Experts of a small language model: vocabulary 2048, a softmax router.
Below are experts of layer 2 (counted from 0) of a mixture-of-experts language model. Rows are named gate (a neuron's input weights, with its number), up (a neuron's input weights, with its number), down (a neuron's output weights, with its number) and show model dimensions 0-255. Each number is 128 + 32 x the weight over its row's rms, rounded and kept within 0 to 255. Numbers have three digits each.
Before each expert's rows: "comes after" lists some tokens at least twice as common just before its tokens as in all text. This comes from a sample of Wikipedia text that the model never trained on. Tokens count by the router's weight.

# expert 5
comes after: "s", " S", "us", "S", "es", "as"
gate3:113054107143118092146147169088135119136098109068203157165132096130112125233094080128119102138125170119137139143138140105155158130178130174165084109134121141150164084132144154076068116121130146105103115112120155188130128186148107073112135144177202133169124064096186145097127152087175138086139143120119091131131136068121174169166083120104108126081087108085123140120137121153162107113112135138102178198149107105099097068059145166084156071096118103139104158096156149158098118129099135152129087196138091133213096115123125137163137169153130120138079134191116144093115074133073113200178117111133134086089150167102176112195125119104108156162132149099129153110135126125199134118129097122150129177138057143127132155111089105184190148141146121172125112178121099142142100156184120
up3:147072084131142149082091110093075095113118064120149123166124105152155105171118120156107104162095101161126119122134127095100159130116137145182113115135142137099208151140123164099098157096107115111149105169115132138121128157133127112118118108157188093105133109123154132073151098140130123117141115127146124162111198076142161106108062089085125029075159087072111101098142138132218105089067059128138187210111131126107125138111193148132151127107121127115140133098108115222088115160132150110143143134147068116102138118099074157111200060094179061131058150136095096183112164143074099161133129134128132118108141191126115088158143160106106147162097146140148141093138109131119201152136165110190114099131078167109071136145101083147205126104116145190158116084134158155118163154132157
down3:094158095150096100137132162142152080089080142129098125131153075140129101140137098115115130090091152175129119107141179137134121176167137134165142074118119099093107079110100143111118141125151131139144129190138112066088134148148063149164127168116124080152065154127099137130085152125118119123214151159127134116096139112106128126149166145128167122103136147141143135108095133083155131149102140100127078129136164200227112144173137119149169164104109068143093154207156114118145142151095197171104118107161122063123086143099110129118126162121128189091111168068031121060096140144195101082095129134106205125148063163127154104125105110096096117117138183191136114121139128150178134112116149133209162071122084094177109093098129127135174172141119103091157062154218152129173136144102152
gate4:186123137115085146145082125145134097128136158145156115154085105088101134178073143148135104141121165121160135086104089071139142105112130067162179118132089116119121191114149130177169069151161165092129107107130149103203125108102094081199129120150140163097090081033122174087127188084160126094135153098161181127185192099089151167121128095167062128161141126102120089101136117111116112153179142195134150112085097119093101147129123087153129157099134187146120119112140154091127102129063203175116169156096094063135163112100123149129109145112153140155148207188141112133114163149125143078152154126125120133130102105173049156087164138128100145151136131100145131112106152124104148107135127121131124123176093141074157132178075130159055146157195150067101140174113084162142132173178095
up4:142102116151118124079170130147086151141152141116087108145087141129098100157113132141197098112092190179096081136134120089112153088125087115158117088111186122098173143106120170132080148130105149122140132161177114144119141108140165145075076134128119077159168118128189145109179153081160179084081136185153131159132079115122152164129163098148092155118133074104170118189105148148111078057142124112114141147143120147089136035114091146102112151034094142100135096156137132104139131132149105150147154125121153115119166214159164183135130144106095102140107136140095114118131180152131107118145113130110137119175185107171150086103143103144116089084129010123119130134161184077175163156181117152127122086144086083176082053152111123174159182134087163157150104135176140076184128166170112
down4:129126128149150079058090107088122119116169121095122137068160135183081162172163097150104078210192131103190086133077122134139108120116172093094145187074099109185085160132077131112125129126121116106107165103130176102127121127085141140159161153102146203076122125152146176162130138140173146147114123106129186152067163149135124095153184104082102134101153135141171160139153144139139138195138146101127109146074188076109103127140113133120120129118169085158132152145144137127129179081140117136105125135159180119101094086090205087061164144133123139093157116179139094094216137113100202149124134096157103084158126114118148123090138081133148126210070118220072109129135128112123164136121176093082093094158129130111158126108120133133156163186155181098072162129137111151124099145106135

# expert 14
comes after: " ", " (", "-", " \"", ":", ")"
gate4:065168136123120134112141130081128095166156154177151145108146132170077111140112139079150127112086127102119083090112102136085099154067115184142148090077146106129197079138116112166170151115196186124091155196108184177074151137142206152112152091115115085190138132177172096080146139081171119121134171196139142089167171105116107158092111103123105160155140157087166138103123103145091172098149176184128067129085134118134099156113149120167143154162067131143146193121181167089104148151108098121101140111113154133155092141113054125121113095111106114126077108135092138093146110109073133148090064103138159105120139127146114106143141134143166139143114023107143102105098202153136115127173104149119171121050098163113122162164110151160090081123070098136119117159137159123122100143073087
up4:116141136086137090080146085098170164120167150171147082104128131212051101157194162131119148102119181130123083114128105187109123139116149139126089150082122117136156057051098108149131150117144134080098099142101088163096121072175164144073146149124136129180148063039158116108089132088218093172099132163133117200091169125117169135142099074127159097136133107155113097110194148116130131098152108133191123133108157185124103127075135065164109121145086080136130149161115157166134154139131163105123102136105127042104076117046161168134139135172150109137143153103116082122186117179137151112073117110170114157093149106121094117168143084123158130179157109115106224146161139150129119112124147124139148121120148145075147136146160192100148086137151144126103142144131082099123126104102103
down4:063047123118131175143110180117116079126144156106134131119133059155105094114128182077154124168138166161164086080077099079129169145163116124095148135116139122195127125114197125086156140072108133138123107159130110077110091145110151168107135143091124152128124123111099107092171130138098134068043160102092126137187151093101108126161187121120167139106104148116164104146134065135126160165133184114163152170138165129106133112080095049140103144108146116115103098113093159129147081116133157091124076161137104086118125121114103088061115146182066145143110142091168130174098168097141112134151121173139127087081060143142200204112151164138088104130179159151102171130121121158094151087140175200096080197153131106131157140095150130158172119115128110133107150117196174113089158107172187
gate5:127104052117153127102081105136151151132109115153210115147157095143081115178127103112107086085107119188102117145107100090118170113161161075159073109164135132134094150131152128171079107095110127144160127067109146106121133060134139116162150160095141148156165110098118112159125187111156129100162122098091099131116143148140124140156142204153130072168178089149096074110119094130092189117104144119158122193127120096111100132068102148124084087098172160117097115162140171123194095143120104183132115099143120098133117097203184083121193085105124140104140080123136143084150181106139178172138160108075145104126140100063154083115142069174124129141158103123170035141153152143111097088151082099101126176081117082186195136106091178135119107117095073118090145168138096146124142175143183
up5:103169135135147113129179130136100152119179120143102116157154129160162131131121107074151155128158139137131203163104130103097171109105114147141142062104103174123180138067113081169155092151099158099125100139153093118121154070130137113038188062159125152145083173140165137148127113127104143134078194115207143179164127193151164130157171104135101144118123130074109133148064075107109197131097132058123159150160152141148122118113142132151172130122140128154143105095177127155135173127143107072135126119140121134201105173141081117140197110077126113156103098175081141074111122082123085172111134143130109100116126133092090168146139167157152084102107102139090134178104169191094110108142131055135104144094143098178169114147101059149174097150143110064083164159158089164075207117129121
down5:157136138135168159085053103177156149226120125095161185177140132127044164150116156149146030059094080135097179132120122117120135119073104156106140146121162129100187114077117148140156178163137120074100103129135155165179168112144093157096117121129131162117179137154153106128075159142109153117153150104098167113130154098131121123179139191105137133143114110113097099155114124127110160120149101117124126114122103128132156119108160165146122097131128128150156062099101104167092098106122141136111152165069174138131137174140161161150142104120088137096215125102098119147103147110167127137050131161102150151178147121122076093131105137139166137130066117151129087115119117164171116158086087112102164120112063113138122118111149111073153160036064125050094136171096171222185178102133149

# expert 4
comes after: " |", " in", "o", " the", "th", "u"
gate5:098086108127120168134169093195240081071109071080101160093141106142066195124160205161145100122083111143165165089092093152111105179122124107127091199154076074147123108132131110101124139107137142116082055183060105151158096145116169112088100179145158154096057143167112124158195184098124137130107119160109122094152074111103153138083118134072177111123160128094105114161132092113122123097109112082136111151135134018124127162120082089093177112115131083127146116123130154131130130193093138144116136094105145109127129141146123130142109122075152161108110117121157123123185139095121134180196162170116113137121120154172130146131136110145090121148162104155154067135118117100107126169154102063138095075132099129157169131116132134127134100119101138124127116160078064120124099095222128
up5:118162102134140160151128133099108144082161102178057142119128199088121149123135168163136119166127071101093106084116128203123149127137082166048096127169135183179161161114133135122170100138104154091195166151127098129163137076131128125092201131134060079108161176131078151064194119138111182105098109139087105090156121140119112120086171155082107112150168121178132131114168147138140115120163059083138086157145146112145091110116062155206149202141174157102124094172123111155131137145113126161145103065109150107095095106143136141136093109068047138087112141141113142124111105112104173095157092175088122121160153115137096113118146108158145125129113104141169105122160140125109138075088075175103092072098150143174103108139115134151135173080122162081125111129074144061096078146147185
down5:165095100109123148097098175137173121165096142111111121107134174209130087141145103092135154134074082128096147143090134033135123115167165126140137226107100101094114137145128096154081135126086139146093148081136174130122065097129075121094111138070137122150158107078141120098070126147110112098052064143139071104110164162105157097130142102067094118130131103095107158108150120127169127189081148179155149097077117149091135123160133126071094197153062136140134096163049169142122189090108133187103130112143168099109096093137124150159106146159193121135115080134157128082192119125102122083158135189136144134083167104065171090110123109051121119131144150107095167137110163143078134154156180119129114122150094114160162103146113147089126167147167124140139104105194124159142126181149090
gate6:209107182130158190153174146143117123160190122108118110149098129081128106136146171175086083096127159110122187128117160103104078074090104103136107135161115144133142163134173100163145108165110121145114157131101120108088150017161156116114112183129157101203113149126131095122120148112141182090080088158147160151146158149081104133133129115124100175076092154149123108156069178094153124070070132150123176145183085144182115093121137138125161168116092111092119195166139133159138079101101184153134093178086092136121108139132129083195165146128117158080094133088129107094110135148143193134174167125142123057101120135089204075116114113175079123090112135142102084131117118121175114126152129125119071136145105147152112158092099124099069086131058075134130088129133134153148078185132176
up6:103179100107153128163055135108149170119064140121145174137101092183134124140094063104166093203128174127108123130067144119102115163145129150135144163131143119136136131120144146130137107072152123146154157200120060139161122187136131142149156073104133193079098140140097164186170188142123088152164138065144126099103115173175120139071172132130136155129127171159076111126139088128093078152116103100191120061082141133073105148099096132138090095126139145152128050120110125056122165131174052128121174112139104131141182150126152122092100158171126090144123125180156164106179113118110050133112152108146113158113156050139082095138173119065143180133107132118094129104077138102088100158102139118109122137120119076128087089164136128169124148149153135107064148184082104103160147060128108
down6:131119100134148118124115165120192109133116057108166136147124117144105085139125130117128082164166116111067106163142106174184145151191192051132113098157128081116132122088130129144132184154138140133139173158118117167114162168164145190097098097103121133101114100134141070117116155133138104126145135124056140146170168131125099169081074145071140141116131112091083119078128143215082092155109096166162191168105100149128100139152104141147067095164207136092172086153135113120144094051132087088125118147144155120112104081060119175161081154077153053155113111157180181112092116122148183079088140177166079106103123114131111097121120086134113129103090189158090141127068113138126121092146135096125153207087129114130182096119091102140139143143125067106120198141128161137132075130129150

# expert 7
comes after: "\n", " the", " of", "ed", " a", "A"
gate6:136127175116142158146131127096093125119126191097106162070130183131111186103203123172146107141150200102097109096100157143109113106148099143200149106162186147170156112081133152154102161180157090120135153163114133135160145173150090138192080101065079111136168127141107120056149165144063145129157109175107178130087136147175152112171112151085110154097155134160061144146139053124096106056160119178144162124116139126145086084127133134097148106161141134125144103174148146138129165123091122091135102099123117184111131105108161160192129131131144128029064143181110142143137116137127197116100128086146114118126130135172140114120178146118159079147066139083159085083122109119109055113121122093172096146116081062143099161119108136182095173116126106136181129132127063140143183068121136
up6:100091119168064103150113086144153111124086148112111165129094099107132104100155130098136116197166118128088111129102135123139163097105131125170106142054112110072078112179136140070152141056119129157144157100153163083164143107128184106133145115175161144125124113150080132139121126131133119120135125123119098162084064108141019140117168131194153140145109070113163149117173149122136104151200172096124125193104167138147128095120119157129109183091144139132118113088099126127199103033167082148099157081144156092125116054196198116087125136118136146144158151125111135156050156094144118145169173182116123113131180129102098147118143104135141107148136119155100122137173217182064126118158165155127164140111207139071147132143134115146135129142146191132138123156040178156131105114139107
down6:153150115146129126089133124120147135123150174149118096116115102114148108140112141152137044135118179105137133112105151113160185185141144124098084138096158089129162104157203162120132105112170080052083178144069145152118191119176180084122146138133135133112131125171142077089150109124174152176123139074109108151181115091109128153164120106223124121137092122089132143079156092104091137113169104092119178143119108144129113099143143094150211179093193038130134094100121092154153111154152118099115086220143093136180131098151124124096176134160122111146187186133136114125131199136151136082138112130131074100141138126100169117103112089065088113077179113085170135126154135138113142159145086190090127096109169143129111072164059079142080178162131117107160117084172162101132164092129121
gate7:125148167138105124160118167126101128148153142124148107122100137072117126136172116178099088086141185118119082143113232099126076098091146178044099139150122091101135091091145122122125145135128096075144147116075141114159119119183091035126051187103113104160181116119176117093123115076104128166113115125128107098083097129118175096105109126103091191121160142144094126135143130127067132122187163141143180103145132188123114128119131140163144115146156122103170169248114145151131128084134137164147173199102159143138139112151156126166127169158182178094165095195127083147131128141130160130144124108086139109135105155211131072185154167127129116107130127118119091017157105137176126112122104111116083136116138068117141131125131180085172147121107089154151095098145068118118147146115163
up7:142106118102136130126124187136178116118137161122135136116106160183111083089112105117156111141107101124156104093173074175154112114181127144179126097179144180082142128186135144111151149141128154154112116186053122183092135148138153169124126164131100146117136122122089100155115153110200133159143131088098055117119134138129122188148185070106156186120135149160140157139130100138157087098103076120078170091182114079064172077115058147113133048121057090109101115099118155109123123192099083125127140125132107107090106146082134135108145061147154137124138186063102168084130120093094090111099134160132118134165155103137167153103126211127098168110141131079075126119058058119142117125124103091111108150139121146154162109110089120223086169100139087080081136118123168146152126127201158
down7:180164164124215150170168114106169136142127138128106173106127177097137109068095142098171138110095131165123144132172155104144074128128189127139097086098149095142080085175160179078161130077129097177160118151143089096147091098150070119111115136140121113064134075113152131138080109121123120149121200085110059100099169156122109122149157135164133203092151146148116116126199054184157117179148114130144106087168121196157124130138153131130164108111164158064195129111185134054112139142130175081090097147101122153159138083156050128098119158116138114185165184149170154134137163118131124127164120159154185143123110068142163144169132131164069177114116165153100107073099124137142140102112111151126149167130115074136126082120113122198100140113126134160157130074118138161118103104068117

# expert 11
comes after: "s", "n", "er", "d", " S", "en"
gate3:161121147166127106159149116181137143139129150133138082160126052137147111126083079154162165130129118137123116099082101116120085060130134128138135118146135138108113168130133111082138096128194155135135178125164143090184136218123120156128062156159107087144146111114061092123130114144125121117147146129116128169151144162122137112178126150142104128108089132152131128132133111127136179127152125097110154115186168070163124088110078099130162193082109150154101120166074120078122089073133132124110146122085097146106050069157169048189095108143194090119138105134133061118128093115077128150190184118112107059094188143132115151143134117139160180128098134048193151145069093052160069097122153101136115159153154159091086114164121126147206180118204112106107107131192131127149101140121155
up3:111149107203084086131127139205182121073160113099149144096133112099156165185140159142112120122161093045181102146130116104116108110093143135146133075141123156118069115077092160154133107095138135145121116141127112151229122078079142093116112136105138124086108058161109100069126092146121141091142196100086062165154164132115068083136098131064195141158088117163137148125176119142126141118169135155167162164163155121162180139162121146153130111124112109133141132116081114131162117062069144092083168152132136079136121116153193136117170125097180182166077159126111158177088122128128109126167144138158120160089134112085124199129182117121077137143137101052147117106119130093094129102091098109148138149147172104099086123175107139138140160143182169146078125185121110114084066171163110
down3:111147137131174102065151128151097089112168164180162125121067125032155110169122215139112162153183147131145143126087076118152125088124102122094115175113152106145147079135213153112067159094179122082130166167119152115083125121129119119102162174107135142132119115073141099085122159159113100115127185131067087158111124140181142171111118139068130135148088117086081138148133149117135141142085158119143090150099088111177111093211132155141077119191167114140174107129131101137161137071106129092127123089146129099101209141102102105127090144130110100126096110147115168093177123148115083147111143149088195099213087153112191162128187124144149117139152102103101059139147197183178110129160116148118151105123107125136060217136151157105100149149133147123081119152123121133125142146179123
gate4:141121140060197136117124129084148102160152076092099078113143142116154073156145114168132095122108116083125150086128103178131117122185150130137089104114106106095141121081178107142177153133110142119100134156140102194141153095107141149108104154099121103173164119125129092196210129167185130099156161096176166077111118082125137213154126092129102139133114100134112165132096152177093148074138143118108104118134088093194171109106124085131170113169078156111140112163121152186130120114173129084149152142162150136122144152075142194213092103117148120139124133122156105127125156172060156074087097134123167154070049152131102125121176104099179069179164137134076115088144101179112124180110115154146111087083177142093138136129084160128205160138102139103074088077131136119130078139148182
up4:135126089118135147202087173172127116107138071058154173142135164129171158120143086136117179127093145134158134166143168128183120076147136115099125179137145131164115124103184175100170106062148152157194130134137148140111129081145129157122114106131151113189110152079134052122079123104136096139135108169074119083095189163108104072080105164152161143173137153197125139130166141182097073142101083128133094136129164118105138129144086181105123143078058156119110124092106132090140128099157103100082161184136115113175143127124128093101133165145148161141146079168080088153131093128140110133156186093118121136170084158122065103175143151094118139052061176130092119152102176158188082100121130112118118159125116169128153162157128153106078109153083138099142143175251157130141127155109118
down4:110127142137119144120103153107135075086155128136096143116092145139114110076131142134116087133109077182199124071133173141159103154110150075154112199098087068104130108104145079140165134093127180060159055144085148137131123103160176085157138100056100112167167100187153132160135121180136120137137091142206031105143137066087114111080154144188168104127105138133196103145102123115106093119133115144163115107114070207123094177134158129064113124159108148155179144171134060130124121088088110118121136171091120120101096140096160117157104098171135085097079138184120158150155121109203119110090121122194163142126120128147159089138078135073084097150129177117133064101063110171181135128113093108143152134096143131142108142113123091089124086189136137125120181107138135153116113150136109

# expert 15
comes after: " ", "\n", ",", ".", " (", " re"
gate6:110144147084124093165153142114083097142123093142151215065165127099134125046161152083182112117095111148128155119110166117087128112152082156148109166112179111113151112051093158119139098133116133150109147091167108133088124083116090118174141067125096164153135111111064111083129132081097122119097088063189177178146143105091196124095109148121114105109116109153087122178138060174165149128155146174107172168115096101088077114096161096200141191106148122142117112146152175100177078155124113158128127107145163107128087130168182122143099179146175056085107113130083121143060093169139139064096118083179091098150120098141126113091105138114157039122111169118144156140126166106147119167187108120145153109083162102150125069120148145086116117128139143097132099136181137112169147137166162
up6:078128112120136131122087143159150128186079147087083093130152170138153113118124119119124138164129161100197121129138189153131177141075143058168151135155145181131114210172117097119087117155133161165171095117121190070088094084141101091111092149149142145119075103129110134170120140061087099130170076123070164207112185156101186134126122109111076163121098151082136138111142159088173135157158165101117054084128150086152116122181122068137117143202113104122101179120135121116094149076090092164149097132130087158082179121133135184112137055110155150175125134124127116128116116091055116104166117163123126113130083110033086115113103141121082162144150157114194134148147104132095139171142227168131145116147166112097131133138131155141109164110167146166134097103123163138130116174106136
down6:153104142124112117174130037093103101137127134132178123126071075111133132109139132136153059076103126081108085147078142127097049082157144150088056131128105093120153074086098153131204148145167075155129159189164122175137199137179178196151114128142121141166122145162113055104114111131101131101123167114084125122133107148147127089138126082169130078079141094189104145187128107135143127092123080124149146066085112178134135161110142161064146187110164110107118088194114114116119097105139110088144059129114130159132080096137135110128162127143104115040134102155136165120154170149145113143109157103111167110071166082141088140153115110178167128104123103127124143122099092126182103103150056095082106129118076087171088088121133104129148168143093109124095138071129143115163169080143093
gate7:148121117116103127179154123168106159109097102138153109147146129109136138101087100123187081080170147126122123121048144197094122131051127127144119113127164136131167170133118126088094071101111065134130151141097160162105110166158173143158059127123144110137116131149152169182133097105143174133115088093135131112085165112119096115072124164097087203091143144150095132166152081121103096073118071095156181151150141120087078056098146067190107111088129111122208125173114105077144118088069107117107094103132139164111118088151088146163140118123121108151131043153084128084103085113146117167141121088116183109089117167110160053091138101174072131182167121156169157100113142137187144115140117068164076127146142135140164126136138110175179140144138065078126146099143127202114152160125168
up7:111127152172181146161177147131146127132236072133073134147108181131147207177105112129107117100114225110125134168149084098169130095165153162096108119094128107125130104154141119163175109160177111100137099156155093145203126095120114115142128147104108142149144102127159107134114121136148127119114066149157148158179131079051180146138097118098134106160119124119151153114080125123135121130143162120107153079186110129160147124087128160094175097164090083125063156083137151127101170120161137072143146185140079149157070075072154090148143187095155165102205157100080121135137181100072145131180158140158111144142135141131146127146113083117120164126097167095093088148141099151134103136078100161060110154061110114123120117159105121128101114156093097053147168196090141105175154147187130
down7:081143114090107153140149096226164097165159171171141128135163125110177122110146143144145164124139151109119067110104157180155156118171138106111131144108133101137089086125169120130184120153089127195110149113116092127145145113141158116128156071101165119147195130133110130042076169081145113124099101182161070080110130139134075172123160121152085174112146087155066140170102124118155115152156119185118110112155157184188146196082103125098162112128143126123141198164152151109099142100194136107145166130122058079201170126093124121175113113086135131117134161113121103060147076081149059042158162137126150100145091145144125133110149119127195114103128120136108084081126148113172115149140108122135201110132101137174166101118101124074121162105143117082157136146156105153055066132158130